config.toml
n_layer = 8
d_model = 192
n_experts = 40
experts_per_token = 1
d_expert = 96
d_shared_expert = 128
activation = "swiglu"
moe_layers = [2, 3, 4, 5, 6, 7]
router_score = "softmax"
normalize_top_k = false
routed_scale = 6.32
balance_loss = 0.000754
balance_bias = true
router_z_loss = 0.001
router_bias = true
init_std_router = 0.0115
lr_router = 0.000879
vocab_size = 16384
norm = "layernorm"
norm_eps = 1e-06
tie_embeddings = true
optimizer = "soap_variant"
lr = 0.00275
beta1 = 0.95
beta2 = 0.95
grad_clip = 1.0
batch_tokens = 65536
seq_len = 512
train_tokens = 386000000
steps = 5890
dataset = "wikipedia_en"
Below are experts of layer 2 (counted from 0) of a mixture-of-experts language model. Rows are named router (the router's row for the expert), gate (a neuron's input weights, with its number), up (a neuron's input weights, with its number) and show model dimensions 0-191. Each number is 128 + 24 x the weight over its row's rms, rounded and kept within 0 to 255.
After each expert's rows: a language model's description of what the expert responds to; "comes after" lists some tokens at least twice as common just before its tokens as in all text. This comes from a sample of Wikipedia text that the model never trained on. Tokens count by the router's weight.

# expert 39
router [116 127 143 109 165 126 133 106 121 136 151 124 164 118 146 125  85  92 136 106 111 112 104  91 140 117 138 131 108 101 109 101 127 173 145 131 141 121 180 154 103 121 109 157 149 131 155 108 121 189 137  97 134 152  82 137  96 130 111 108 147 153 158 132 122 119 124 107 127 148 142 111 117 112 116  88  92 163 110  99 128 143 100 140 113 175 140 125 129 110 129 101 138 168 164 139 147 164 102  95 116 151 110 124 131  99 120 118 117 112 141  61 173 167 154 136 146 141 123 105 112 155 132  95 125 149 127 117 104 164 161 179 111 120 109 127 151 144 191 126 149 118 167 111 105 106 140 134  86 162 133 197 132 121 161 112 114 132 123 104  69 170 131  92 127 110 150 122 114 182 152 115 135  85 115 130 134  99 119 152 128 102 119 111 104 108 135 121 101 138 147 115]
gate0 [133  99 172 137 171 157 122 128 138 120 114 161 124 158 136  99 119 194 149  88 114 150 119 117 153 154 135 137 154 134 141 109 160 112  84 177 122 114 109 193 161  89 134  98 169  83 107 131 142 121  92 132  96 141 156 148 143 120 139  83 144 127 148 137 103  84 142 124 144 136 115  95 124 160 116 115 101 131 160 142 128 146 180 111 105 125 138 137 151 123 144 113 108 116 142 126 128 126 110 135 113 108  71 141 135 131 113  92 163 115 130 147 142 132 107 142 128 127  79 127 114 152 155  91 142 119 122 145  94 162 102 166 173  78 160 130 149  78 135 115 128 120 109 141 113 142 133 173 105 146  83 132 110 152 113 140 155 141 125 133 113 164 122 101 127 132 110 125 126 133 145 127 116  87 154  99 120 131 148  83  89 163 126 122 124 131  97 134  88 129 161 170]
up0 [107 150 148 117 116 119 111 107  92 138 169 131 157 140 160 172 137  94 121 161 123  90 119 154 139 104 121 143  83 135 149 109 119 115 134  89 111 153  93 117 147 123 148 137 144 182 136 129 107 128  91 114 124 135  90  94 136 110  82 187 131 146 138 135 109 147  95 135 130 128 105 139 114 109 160  98 144 167  91 102 125 113 148 186 149 133 106  90 137 158 117 134 125 158 117 118 141 133 121  92 145 148 120 148  88 159 163 171 123 159 137 154 118 149 126 160 137 111 165 137 155  88 147 164 108 121 161 109  83 107 119 134 140 162 122 157 142 110 145 158 150 148 123 128  99 128 145 110 136 151 145  68 146 118 167  68  99 117 122 122 172 106 136 172 150  83 128 131 109 141  84 155 121 161  80 121 143 115 136 145 143 119  98 137 106 129 136 117 135 115 125 129]
Description: Apostrophes and mid-word pieces. Apostrophes in possessives like King's and men's, plus inner pieces of words and foreign names, such as ha(un)ting, l(ung), L(ön)nrot.
comes after: "l", "L", "g", "d", "z", "en"

# expert 18
router [167 114 174 116 159 139 165 122  87 122 146 129 162 147 138  85 115 106 145 115  82 117 108 119 126 125 169 146  95  76 119 109 133 133 157 134 161 119 132 113 153 153 111 147 131 157 186 102 142 141  82 128 164 140 110 120 104 140  93 139 140 148 160 100 149 103 112 109 140 148  99 111 132  97 122 130 124 147  78 108 106 164 100 158 134 129 136 123 130 126 142  96 101 152 129 145 156 134 115 101 110 101 112 163 132 141 149 159 132 112 135 103 123 132 129 103 133 145 108 123 126 135 163 146 111 148 135 156 116 170 171 163  99 117 163 109  88 138 155  92 143 154 148 148 110  88  93 156 123 182 144 130 115 137 149  63 130 143 101 122 118 112 121 108 130 136 151 115  77 153 143 129 143 108 137 111 114 101 127 115 150 104 176 120 108 109  74  96  98 168 164 140]
gate0 [113 119 120 113 109 131 111 124 135  91 101 161 117 121 120  89 144 130  78 120 130 109  96 115 105 146 173 145 130 131 112  98 160 142 116 125 131 135 136 157 110 116 143 139 150 112 108 112 163 133 116  67 104 135 133 115 142 198 109 111 125 158 121 102 109 136 141 167  84 136  87 118 143  72 152 142 153 112 135  90 119 127 155 150  83  61 163 156 158 114 104 142 136 120 155 115 135 149 123 115 131 121 143 118 112 105 164 115  87 128 184 139 132  89 181  83 111  97 118 133 105 107 129  91 136 113 135  88  96 147  97 147 102 124 106 144 132 136 137 116 124  93 120 162 125 139 134  98 110 146 107 153 131 103 145  94 113 184 130 117 158 123  88 124 166 115 123 109 172 187 101 124 108 116 141 149 130 126 143 134 124 128 101 161 133  92 148 134 133  96 131 109]
up0 [ 76 140  89 159 167 148 155  98 131 105 115 116 124 174 158 109 153 135  97 114  91 153 131 116 128 110 124 131  99 117 106 138 169 132 120  70  79 115 161 143  84 148 158 149  88 119  85 112 142 105 150 124 145 121  91  97 125 124 108 149 123 101 133 139 116  91 151 120 160 132 161 136 129 144 118  92 120 132 149 114 149 101 117 136 123 132 181 101 111 120 147 185 119 156 111 129 126 183 146 152 157 101 134 106 151  82 125 149 129 162 133 113 137 101 132 147 130 159 112 128 106 116  97  80 126 136 134 151 144 102 131 105 168 107  83 124 132 142 143  91  89 121 155 140 139 116 159 154 124 134 106 104 145  79 140 139  96  96 176 105 140 131 145 162 135 150 136 128 159 116 143 149 121 111 139 159 146 105 126 123 150  99 128 125 127 111  72 153 118 171 159 127]
Description: Personal first names. Given names and name particles within full personal names, often in lists, such as John, Manuel, de, la, Herbert.
comes after: "| ", "- ", ", ", ": ", "by ", "USA "

# expert 15
router [105 128 161 105 147 130 140  60 120  93 175 120 170 166 134 139 119  95 153  87 129 111 113 147 159 125 136 147 116  81 132 107 126 145 120 122 165 110 120 131 104 161 130 130 141 149 144 130 161 129  81 123 155 124 127 146  94 158 105 116 142 150 170 111 105 105 106 122 171 136 118 113 131  89 126 127 102 138  80 136 116 156 126 167 144 116 148 140 135 123 131  92 131 129 122 157 156 113  77 122 148 104 117 141 126 107 131 149 154 127 144 142 109 152 159 122 139 139 124 123 115 154 157 114  89 193 118 112  86 167 138 147 137 124 185 129 122 123 168 112 135 144 177 133  99  85 125 132 130 143 143 138 102 145 137 128 126 152  75 142  98 144 128 126 168  97 150 119  87 135 153 128 121 116  95 106 125  95 151 131 176  98 156 119  98  99  79 125  74 152 122  98]
gate2 [116 133 133  94  87 169 163  99 106 149 125 142 149 141 135 147 142 125 146  93 120 149  98 126 137 140 141  87 135 117 134 111 132 152 149 112 119 110 135 137  78 135  99 152  93 123 123 177 130  90 113 172 143 133 130 164  97 108 108 101 127 132  96 166 114 127 152 112  98 165 127 144 144 115 131 151 124  96 144 129  74 128 101 107  98 147 127 139 128 118 146 122 130 122 144 115 131 108 122 144 136 178 132  70 158 134 116 171 123 153 156 162 165 153 155  78 126 126 138 127 149 115 101 111 122  98 106  94 141 110 163 152 170 107 133 140 125 175 157 123 140 132 110 129 126  82 180 118 122 136 145 149 130 152 158 106 120 134 112 191 119  71 125 144 121 101 158 141 112 102 114 133 132  74 117 133 149 109 104 112 166 140 127 135 129 125  82 110 102 189 136  81]
up2 [129 126  67 165 126 119  85 155 170 112 169 136 158 132 123 114 134 139 127 169 162 109 136 144 119 128  95 158  83 155 134 116 103 112 126 143 131 156 120 125 175 175 128 122 124 115 148 153 104 144 110 149 102 143 145 115 158  88 128 179 151 107 100 123 102  79 104 160 139 116 125 120 146 143 121 121 121 141 120 128 136 153 133 125 128 117 134  78 131 127  95 122 144 138 156 165  96 164 153 136 165 130 129 140 110 120 164 109 147 134 136 113 103  89 137 123 135 133 148 118 147 158  87 138 163  91 132 112 147 143 124 144 103 144 178 139  91 123 122 142 136  68 118  87 119 152  62 139 115 100 129 147  98 115 134 142 136  87 146 118 141 191 133 104 153 129 140 112 128 116 126 152 128 123 134 124 144  92 129 100  60 118 125 108 129 123 123 112 169  60 111 154]
Description: With and possession verbs. Verbs and prepositions after a subject or comma that take an object, especially with, has, had, including, received, making.
comes after: "to ", ", ", "he ", "and ", "who ", "also "

# expert 17
router [134  61 136 104 148  92 158  82 142  93 139 146 140 115 144 111 104  94 142 103 134 123  89 120 114 126 152 136 103  89 124  94 111 131 119 104 140 130 142 151 102 130 116 180 136 149 139 131 169 136 133 118 131 190 124 113  88 121 125  76 138 142 148 145 148 118 118 102 156 152 103 112 111  90 126 115 149 140 121 130 132 145 112 138 114 148 151 133 165  86 188  99 128 141 146 160 135 157 109  81 149 100 132 155 146 128 130 167 159 129 143 111 119 137 153  71 125 169 116 111  95 189 108 145 122 132 128 118 132 140 157 134 100  85 114  94  96 154 134 102 142 165 150 152  88 107  96 155  75 140 136 163 119 131 159 100 139 138 101 130 103 174 125 110 127 143 146 110 141 162 157 116 132 102 133 118 102 102 156 145 145 124 138  84 131 118  96 118 107 134 149 133]
gate4 [ 95  84 159  79 163 112 124  88 136 173 108 106 104  73 151 128 150 115  95 124 142 135 166 108 107 163 141 104 134 190 156 131 152 175 127 132 117 101 169 102 137  88 138 120 124 109 131 129 141 158 110 114 156 124 124 144  98 172 143 122 108 124 117 107 150 125 138 136 146 153 152 130 111 197 136  91 136 175 147 134 119 148 151 140  93 144 155  99 124 127 132 144 134 116 115 104 146 136 155  92 133 119 130 125 137 109 153 155 123 130 108 129 108 109 137 124 120 181 143  88  81 149 176 149  84 101 113 139 124 159 163 138 115 147  78 134 140 147 120 129 103 116 152 108  97 156 126  95  91 106  91 117 138 117 123  91  77 134 107 114 135 141 113 132 147  98 105 117 145 127 104 114 119 132 125  85 136 171  84 152 131  87 125 138 128 114 116 138 128 161  99 124]
up4 [163 155 102 122 120 121 148 158 159 101 170 129 133 144 116 122 128  80 131 153 129 137 132 135 106 108 142  95  85 126 145 122 109 136  95 141 121 138 120 107  94 122 142 144 115 128 122 140 106 145 136 125  87 142  95 171 151  86  79 122  95 129 115 120  92  96 177 139 121 104 126 140 100 127 116 127 129 100 127 104 141 142 111 145 130 113  76 141 135 132 100 158  99 143 120 167 157  97  76 136 148 151 137 178 132 130 144 126 167 137 129  96 120 148 127 108 124  89 143 119 123 105  78 140 151 134 127  62 150 122  99 135 112 148 150 100 135 156 132 139 109 151 154 121 143 104 119 111 144 139 141  55 147 125 153 155 147 201 127 121 112 101 174 173 148 132 122 132 122 134 108 106  98 144 132 135 135 153 174 132 131 109 126 141 178 110  88 102  90 111  80 130]
Description: Digits within numbers. Single digits and digit chunks inside numbers, such as decimals before %, years like 190-3, and figures in table cells.
comes after: ".", ",", "–", "; ", "200", ":"

# expert 11
router [135  91 167  81 137 122 123  92 107 104 132 138 126 144 145 131 109 109 123 135 118  89 107 123 123 101 123 172 120  88 131 101 106 120 154 155 135 118 141 156 120 134 128 146 152 140 137  96 123 127 128 125 153 140  91 138 104 144 158 100 156 124 136 127 130 123 108 125 157 131 110 108 125 105 117 148 104 145  96 119 114 140 103 182 191 190 129 130 127 138 119 115 118 130 164 145 141 183 100 120 104  93 170 147 135 144 121 124 159 137 126 102 149 164 134 140 163 127 105  99 106 160 161 138 134 157 162  93 117 119 156 149 102 106 141 145 103 130 156  92 164 158 138 147  72 121 135 141 117 147 142 162 124 131 131 111 165 160  87 104  97 172  92 105 131 108 150  78 119 120 139 125 139  96 119  77 104 112 110 174 144 121 150 132  80 105 122  70  83 128 153 139]
gate2 [116 135 141 147 134 168 155 106 147 173 144 147 157 136 141 108 113 154 156 130 114 143  83 164 135  91 128 139 155 138 113 122 128 164  90 126 130 107 115 204 123 180 113 130  91 132 134 156 109 125 153 136 162 118 127 118 153 107 147  98 148 143 122 125 122 155 164 104 121 153 142 167 155  98 127 117  89 145  87 155 113 127 118 132 124  90 104 117 138 177 133 177 148  96 116 115 118 134 100 103 121 148 123 102 142 129 111 119 115 184 152 136 146 160 126 140 121 168 125 131 104 174 138 121 134 136 124 128 128 103 140 121 135  93 104 128 121 130  90 132 104 134 112 139 123 132  82 142  82 135 104 137 180 180 168 125 110 170 171 165 140 102 121 119  88 111 108  71 114 132 132 136 123  74 119 149 148 116 145  77 128  96 122 129 146  99 129 130  99 114 140 163]
up2 [126  85 121 154 130 119 142 103 147 113 139 109 148 128 129 130 149  83 131 134  89 216 111 119 116  89 119 104 132 129 158 117 117 136 124 129 140 118 139 136 102 114 129 125 146 120 101 103 115 132 150 100 109 156 136 146 119 159 103 164 118 115 116 118 124 140 124 149 100 125 120 166 126 125 126 143 156 154 122 173 130 110 116  58 131 134 138 131  91 131 144 110 112 120 141 126 127 159 140 194 124 154  96 113 135 116  86 130 115 124 119 121 122 119 121 112 155 136  99 150 145  93 118 153  84 113 107 134 126 139 142 135 110  79 109 113  64 136 135 128 141 200 132  89 143 129 147 103 165 141 160 129 139 100 107 168 112 100 131 142 148 144  85  69 135 113 145 174  98 157 144 102 117 158 134 103 129  96 129 170 111  99 172 170 157 144 170 161 106 141 105 115]
Description: Word-initial fragments. First piece of a split lowercase word right after an article or verb, such as ur(ged), arg(ue), over(sight), inter-, non-.
comes after: "the ", "a ", "and ", "an ", "to ", "s "

# expert 33
router [131  92 136 121 145 110 132 104 123 103 132 109 105 134 148 110 101  97 133 106 142 107  98 138  85  91 139 133  60 127 146  93 112 133 148 105 138 166 153 167 144 155 131 165 155 135 163 116 159 126 105 129 168 148 121 127 128 167 141 107 140 170 137 131 106 137 111  93 139 115 107 106  80  91 109 132 134 138 124 136 121 133 116 149 143 120 150 131 157 129 147  86 124 140 155 136 166 136 122 113 129  80 118 160 167 145 151 173 123 102 155 122 110 149 131  97 115 126  84  98 119 164 161 133 122 159  99 177 132 153 152 122  98  99 166  99 141 159 161 103 152 176 171 145 101 129  73 151 104 149 153 152 121 130 129  89 150 138  89  98 114 120 113 113 148 101 154 102 125 138 122  98 111 100 130 101 105 109 124 127 145 118 152  82 131  82 106 116 123 181 123 126]
gate0 [124 116 114 154 151 152  62 108 103 151 186 124 146  95 123 141 110 141 157 116 166 111 164 123 111  84  99 140  90 140 139 170 122 148 162 137 158 131 157 126 154 110 118  82 146 118 155  72 152  81 175 138 146 144 155  86 141 132 153 135 146 157 156 167 110 128 100 121  81 138 104 176 123 106  83 151 122 141 147 144 106 109 155 107 144 139 118 116 114 130 116 142 128  95 136 103 138  93 126 144 110  82 115  96 122 131 142 136 165 106 147  98 134  99 100 131 125 185 116 133 118 162 118 142 128 144 138 137 135  96 148 130 144  89 135 122 118 132 127 101 160 175 136 112 100 128 112 108  94 157 162 124 135 105  99 108 123 130 136  96 151  94 128 166 156 118 156 115 121 153 154 145  91 131 129  97 123 117 110  96 133 125  99 135 164 148 156 137 122 149 107 171]
up0 [118  92 149 120 169 145  98 103 111 128 177 103 111 110  91 122 100 126 140 131 124  77 115 130 120 117 108 128  84 156 157 124  94 142 119 129 164 117 147 138 130 122 146 130 154 146 114 147 130 117 136 100 108 142 164 115 156 131 152 152 177 158 144 146 126 161 112 157 107  95 102 123 126 116 102 133 124 118 132 117 130  96 134 152 158 120 133 108  95 148 136 138 132 113 134  88 113 126 139 123  86  81 103 149 157 148 174 110 130 119 107 116 110  78  92 129 159 138 138 160 166 159 149 157 111 195 100 114 115  78 115 110 130  73 135  82 144 140  83 131 169 152 114 151 128 101 134 121 136 145 128 128 119  72  57  98 125  78 124 117 146 127 113 128 183 110 140 135  78 126 117 134 130 110 130 118 104 110 138 139 135 127 116  92 134 131 118 122 107 161 105 168]
Description: Capital initials in tables. Single capital letters starting a name, code or abbreviation in tables, infoboxes and taxonomy, like Turkey (H), A-therinidae, M-ymensingh.
comes after: "(", "| ", "; ", ": ", "- ", ", "

# expert 21
router [131  72 133  86 143 119 135 113 137  91 144 140  95  97 164 119 106  92 142  89 108 107 113 125 108 118 136 146 115 130 136 140 118 109 126  76 142 126 121 151 116 159 101 177 148 110 166 133 148 157 122 119 109 186 133 151 119 176 104  98 134 140 126 100 181 119  79 106 138 166  99 110  96  97  73  93 146 127 121 113  80 123 114 136 147 170 166 111 170 152 144 129 130 142 142 166 162 142 107  96 150 125 144 158 138 136 145 165  93 129 132 135 111 141 156  63 107 145  96 130 107 140 137 150 145 150 146 120 132 149 136 142  78 114 147 119 113 145 130 123 143 130 132 155 140 115 103 173  97 160 131 136 120 122 178  90 170 161 120  86 117 119 116 109 125  83 145 110 117 127 122 129 131 117 146 116  99 112 142 136 146 105 139  98 125 105  92 115 133 157 125 111]
gate2 [150 105 114 113  99 126 133 126 156  92 132 100 123  92 115 128 133 171 168 110 146 112 123 130 137 153 157 110 109 108 161 104 155 126 136 133 108 122 163 118 124 152 169 136 123  71 127 130  95 124 134 136 133 120 100 165 106 104 114 119 134 161 156 134 141 110 117 103 125 126 130 142 137  96 141 146 141 124 154 147  76 119 118 157  96 177 164 133 112 163  85 134 157 102 105 154 124 123 127 105 157 133 144 118 164 128 201  74 143 121 128 168 142 103 170 110 143 166 114 141 138 103 172 129 109 177 162 111 135 115 112 119 111 118 132 131 121 130 138 104 125 154 115 167 128 136 160 110 129 130 135 106  96  91  85 108 112  97 183 159 144 121 194 129 100 152 124 129 107 107  84 143 127 178 144 113 128 129 117 107 122  91 126 101 153 142 108 147 112 147 190 126]
up2 [140 157 152 120 127 123 104 121 112 127 161 119 130 133 112 110  93 124 136 106 161 153 127 162 115 153 122 131 120 115 109 149 112 177  81 135 137 101 126 125  89  78  89 141 131 149 109 139 135 163 116 140  58 140 117 139 111  79 150 112 117 113  80 144 153  90 180 142 124 113 125 112  88 102  64 105 132 116 131 113  97 132 125 144 135 114 115 134 134 144 101 123 144 125 116 104 111 116 138 179 118 138 157 135 111 122 146 153 104 103 112  74  92 167 139 133 136 134 136  85 129 102 113 114  84 128 109 152 179 115 115 105 121 122  95 132 148 135  89 114 200 118 125 156 188 131 151 152 137 135 129 183 122 126 139 179 108 137  95 170  89 156 115 136 128 123 134 156 122 148 132 150 149 150 140  82 155 114 148 108 151 142 115 130 152 126 134 159 129 119 138 146]
Description: Units and coordinates. Measurement symbols and numbers in coordinates, areas and certification tables, like ′, km, sq, and the ^ after sales figures.
comes after: "°", "′", "| ", "$", "^{", "N "

# expert 31
router [116  85 149 129 134 126 125 107 103 113 155 121 107  83 146 139 128 115 110 112 138  94 123 133  96 128 159 129 116 126 154 121 120 125 133  64 157 174 154 141 168 143 114 134 160  91 160 123 125 157 113 104 168 140 122 176 130 142  74 110 182 150 119 134 114 126 111 121 141 157 120  89 118  88 114 169 127 122 136  76 111 126 130 134 135 112 160  78 137 138 178 125 134 165 138 139 165 129 121 120 127 108 125 158 137 113 140 148  98 122 110 141 110 168 175 128 111 136 103 147 115 102 129 145  92 128 139 151 128 137 115 141 125 110 159 140 122 149 148  82 134 185 159 127 135  64 131 133  99 194 140 134 103 102 146 113 134 164 146 104 155 116 117 131 143 134 124 104 107 138 125 125 115 111 136 123  83  96 104 124 133 113 127 110 126 122 122  34 151 149 151 119]
gate2 [134 121 163 117 111 139 103 127 121 145 164 148 167  94 165 120 117 112 114 152 124  86 132 142 148 126  98 117 130 131 181 117 170 168 104 144 149 172 138 145 168 137 156 128 119 110  93 124  82 178 174 121 112 158  82 142 116 122 128 103 159 127  97 118  78 137 153 158 125 120 106  83 154 107 101 111 123 120  89 144 128 132  67 140 136 103 119 144 128 156 143 125 114 118 180  95 144 129 166 160 120  99 154 144 120 126 124  94 132 132 112  87 141 115 154 139 142 149 147 146 134  69 119 114 124 110 145  86 119 130 107  91 136 131 136 158 102 145 148  85 154 162 144 116 108 126 105 100  92 116 128 129 128 150 139 153 140 132 169 118 120 101  79 142 105 153 122 145 168  82 109 111 134 129 146 175 124 115  81 139 118 111 135 119 104 144 109 171 126 134 144 143]
up2 [135  96 158 127 126 137 143 155  94 121 126 169 148 159 132 111 133 146 139 163 157 128 148 151 145 120 161 121 132 162 163 109 174 196 127 101  91 156 139  91 122 156 125 132 122 101 125 144 121 166 150 139 151 114  56 127 116 104 146 137 146 118 139 102 116 112 148 101 140 170 127  97 173 143 159 127 113 121 120 174 130 130  55 147  78 108 109 176 142 109 109 136 126 120 140 137 146 144 177 158 131 103 169 146 132 123 121  97 127  84 131  96 123 134 115 152 132 148 145 168 111  91  86 114 132 127 134 123  94 132 112 126 162 131 123 156 100 159 175 115 133 130 100 147 161 140 109  92 100 127 126 108 110 112 151 147 128 133 152 129 106 112 138 134 106 138 105 133 178 148 134 135 133 104 134 160 122 109  73 104 109  98 146 157 109 127  93 137 155 131  99 146]
Description: Infobox field labels. Field labels in infoboxes, taxoboxes and lists, often after a dash or line break, such as Location, Born, Genre, Kingdom.
comes after: "- ", "\n", "\n\n", "| ", "==", "== "

# expert 3
router [152 113 148 109 145 152 129 102 133 123 172 113 131 121 175  65 122 104  89 121  92 101 120 113 156 107 135 155 104 119 101 113 127 144 153 143 127 154 123 109  97 161 128 137 126 113 155 111 176 117  91 106 160 139 121 126 110 196 133 134 152 159 143 102 121 110 124 124 149 133  68 112 150 106 123 117 125 171 103 114 112 144 104 136 158 150 160 153 141 118 141 100 114 152 127 159 157 143  96  94 123 111 133 164 131 131 157 146 123 139 134 131 101 134 144 127 143 122 121 115 120 176 153 105  60 169 127 126 108 140 138 130  93 112 139 120 132 137 130 124 170 189 173 112  71 124 120 138 107 134 147 146  89 111 124 102 184 142  62  92 126 152 136 113 150 107 136 111 137 121 149 117 135  91 111 103  95 106 131 134 150 105 163 101 132 103 115 116 133 168 155 138]
gate0 [114 122 118 108 155 113 109 146 139 111 198 162 131 114  79 117 151 114 131 149 113 188 143 127 132  78  85 116  84 150 136  89 152 106 152  93 130 167 102 146 154 132  77  87 159 104 116 127 117 151 120 125 142 128 142 153 154 152 167  96 142 153 131 160 148 153 143  79 139 141 157 128 128 126 149 140 137 152  96 130 160 134 164 145 114 126 130  78 132 132 132 130 105 100 132 122 136 139 112  97 106 145 101 157  79 125  83 132 110 122 141 152  88 155  97 129 126 126 112 143 107 163 107 107  68 159 151 179  95 118 124 109 121 121 128 138 104 120 107 125 114 147 120 162  98 135 137  98 123 102 122 101 126 142 118 160 161 155 115 149 131 139 114 109 106 140 110  62 139 152 141 152 148 144 127 109 141 140 138 101 112 159 133 145  77 103 135  95 150  97 125 121]
up0 [152 150 143 116 136 138  89 131 107 116  74 116 164  84 142 110 127 100 121 159  91  87  91 120 170 121 136 152 143 167 126 140 123 101 142 118  90 144 115 147 137 121  98 146  98 138 118 123 149 157 121 134 151 147 153 144 142 126 193 117 137 138 124  48 113 159 156 153  93 102 121 138 118 140 113 114 153 110 151 122 111 132 144 152 151 129  90 107 108 124 120 162 149 130 111 137 114 138 169  95 132 113  90 135 143  97 106 120 114 154  94 103 160  80 178 101 101 131 129  95 131 120 129 140 151 120 124  99 147 114 121 123 160 111 164 120 155 153 103 160 156 183 153  95 124 164 115 144 117 115 155 148 109 104 137 154 105 165 148 104  88 146 152 112 159 121 124 122 128 111 143 113 144 123  83 161 120 120 132 134 116 108 107 114 147 168 168 139  91  98  82 115]
Description: Coordinating conjunctions. Conjunctions joining words or clauses mid-sentence, mostly and, also but, or, than, while, until, yet, &.
comes after: ", ", "well ", ") ", "), ", "more ", "s "

# expert 37
router [150 121 165 112 173 128 160 122 148 120 131 166 150 157 154 100 129  84 151  84 131  63 110  98  83  86 168 145 103 105 113  86 125 125 145 133 135 112 154 140 120 111 101 138 133 103 148 116 126 161 141  96 127 138 112 135 109 145 106 113 142 139 188  92 126 108 106  87 122 137  95 100 115  65  97 106  63 172  96 123 136 145  96 157 123 131 152 133 174 133 140 128 118 159 151 148 137 147 103 104 121 138 108 153 127 103 150 128 123  94 103 108 134 175 142 113 103 135 135 111 127 165 143 144 127 162  90 157 143 143 144 140 125 111 138 105 144 145 148 108 137 186 161 131 104 106 112 129  80 168 173 153 121 128 174  97 148 143 128 107 111 130 125 114 130 106 139 117 112 155 138 115 106 119 122 116 108  96 125 146 148 115 173 134 102 119 127 119 127 125 154 106]
gate2 [147 142  97 117  87  97 138 110 151 128 119 143 135  84 142 149 129 103 137 147 120 104 133 116  91  78 106 134 131 124 162 112 137 122 133 127 168  76 116 133  92 144 125 121 144 105 121 141 127 148 117 141 133 140  78 160 133  93 111  97 114 148 120  83 105 102 106 111  95 125 140 143 121 106  68 132  78 132  99 108 144 137 143 143 123 165 130 137  97 151 158 140 163 149 115 131 129 113  69 114 142 133 133 141 102 204 161 134 125 100 155 125  78 127 128 147  91 134 112  81 136 135 153 130 151 104 156 110  73 121 154 158 135 128 127 117  99  73 117 152 166 159 174 129 120  91 140 127 125 158 151 105 124 148 151 131 161  73 103 155 107 119 140 163 148  96 109 129 153 136 127 149  94 153 110 174 112 126 147 116 116 154 145 134 108 118 112 102 140 117 136 125]
up2 [181 143 139 126  81 112 150 148 141 152 137 156 134  96 103 124 184 122  75  95 145 152 140  85 106  94 140 119 138 108 154  67 136 143 175 123 180 111 120 109 125 155 134 128  97 138 133 109 134 155 102 128  98 150  83 167 145 118  85 148 136 137 121 141 100 135 150  98 142 165 144 136 150  96  71 126 111 129 114 117 154 153 113 143 117 122 106  86 120 105 119 157 151 115 121  81 107 160 125 137 142 141 141  92 154 176 168 163 152 118 122 104 107 131  90 101  91 201 115 132 150 113 141 162 127  94 134 129 114 129 155 138 133  92 111  98 137  73 178 149 133  96 139 113 101 140 116 122 132 159 161 130 101 134 149 126 119 125 117 153 110 139 116 150 133 120 150 134 140 140 154 119  92 107 130 157 131 133 148 123 139 159 147 125 145 122 106 124 127 104 152 128]
Description: Pieces after initials. Tokens right after a capital letter or abbreviation: the periods in U.S. or R. Johnson, word endings like H-of, Bar-ack, and ordinal suffixes.
comes after: "H", "W", "S", "D", "K", "1"

# expert 7
router [128 101 151 131 168 167 153 113 122  90 192 154 139 119 150  92 136  82 136  72 128 112  66 130 149 126 145 160 103 102 120 131 141 141 154 125 134 116 136 127 124 140 125 129 169 115 162 123 132 141  85 105 177 152  98 109 116 148 117 108 162 167 157  97 154 121  99  98 112 173 117 118 132 106  94 119 109 161  62 112 105 175 110 166 131 148 146 106 151  91 159  91 129 155 142 150 127 137  91  94 150  82 123 154 152  97 126 130 122 117 116 112 166 134 147 110 111 140 122 116 106 119 158 123 123 121 127 149 129 151 159 155 102 104 140 122 115 161 151 128 134 138 138 130 114 125 117 137 116 141 167 142  77 138 156  98 144 185 142 110 124 125 118 123 109 103 175 120 124 142 140  70 113 124 123 108 104 105 157 134 163 114 147 100 118 107 109 121 104 144 135 133]
gate0 [133 145 112 113 141 120 111 119 159 132 130 140 164 140 140 145 145 115  69 142 112 113 161 164 125 127 142 128 121 121 153 143 109 127 140 126 137 109 138  99 113 104 112 159 148 130 123  85 124 117 103 105 129 200  87 115 126 143 144 145 146 105  86 165 162 130 114 132  97 137 119  92 140 152 140 158 131 115 140 134 115 129 139 115 131 128 114  90 136 108 141  89 155 137 152  65 138 133 178 110 101 107 123  59 154 106  98 139 112 141 125 159 103 150 125 150 155 123 116 130 115 141 133 175 104 122 118 131  99 177 140  98 102 147 143 122  77 102 140 141 180 128 102 133  76 147 143 136 129 122 125 134 145  99  91  99 120 169 135 164 121 114  82 119  65 116 136 120 152 146 123 128 121 177 100 141 107 126 135 183  99 128 117 149 138 170 122 166  79 150 136 141]
up0 [147 132 136 115 128 141 117 144 110 149  99 124 139 123 134 137 111 130 139 113 147 127  70 126 140 119 117 112 113  84 112 125 139 158  86 125  96 132 113 136 151  91  76  93 147 130 164 153 125 113 127 160 102  95  86 136 110 145 137 108 118 100 144 133 113 107 158 142 136  88  76 125 104 123 124  96 116 109 149 103 118 109  87 138 137  70 169 133 112 181 109 124 183 126 132 157 167  96 114 139 150  66 108  92 143 147 115 154 113 154 134 167 136 127 130 108 120 127  98 128 155 110 110 142 117  85 155 148 122 150 107 147 112 117  87  86 109 142  95 185 125  76 122 113 138 105 114 117 127  99  90 119 120 137 133 111 134  80 127 161 153 108 184 148 154 140 159 138 100 153 139 126 114 132 155 104 132 111 101 147 116 117  99 134 105  97  97 143 145 123 105  84]
Description: Proper-name openings. First capitalized piece of a split proper name, mostly places and people, such as San Jos(e), Moroc(can), Mal, Val, Rom.
comes after: "of ", "- ", "-", "New ", ". ", "Mc"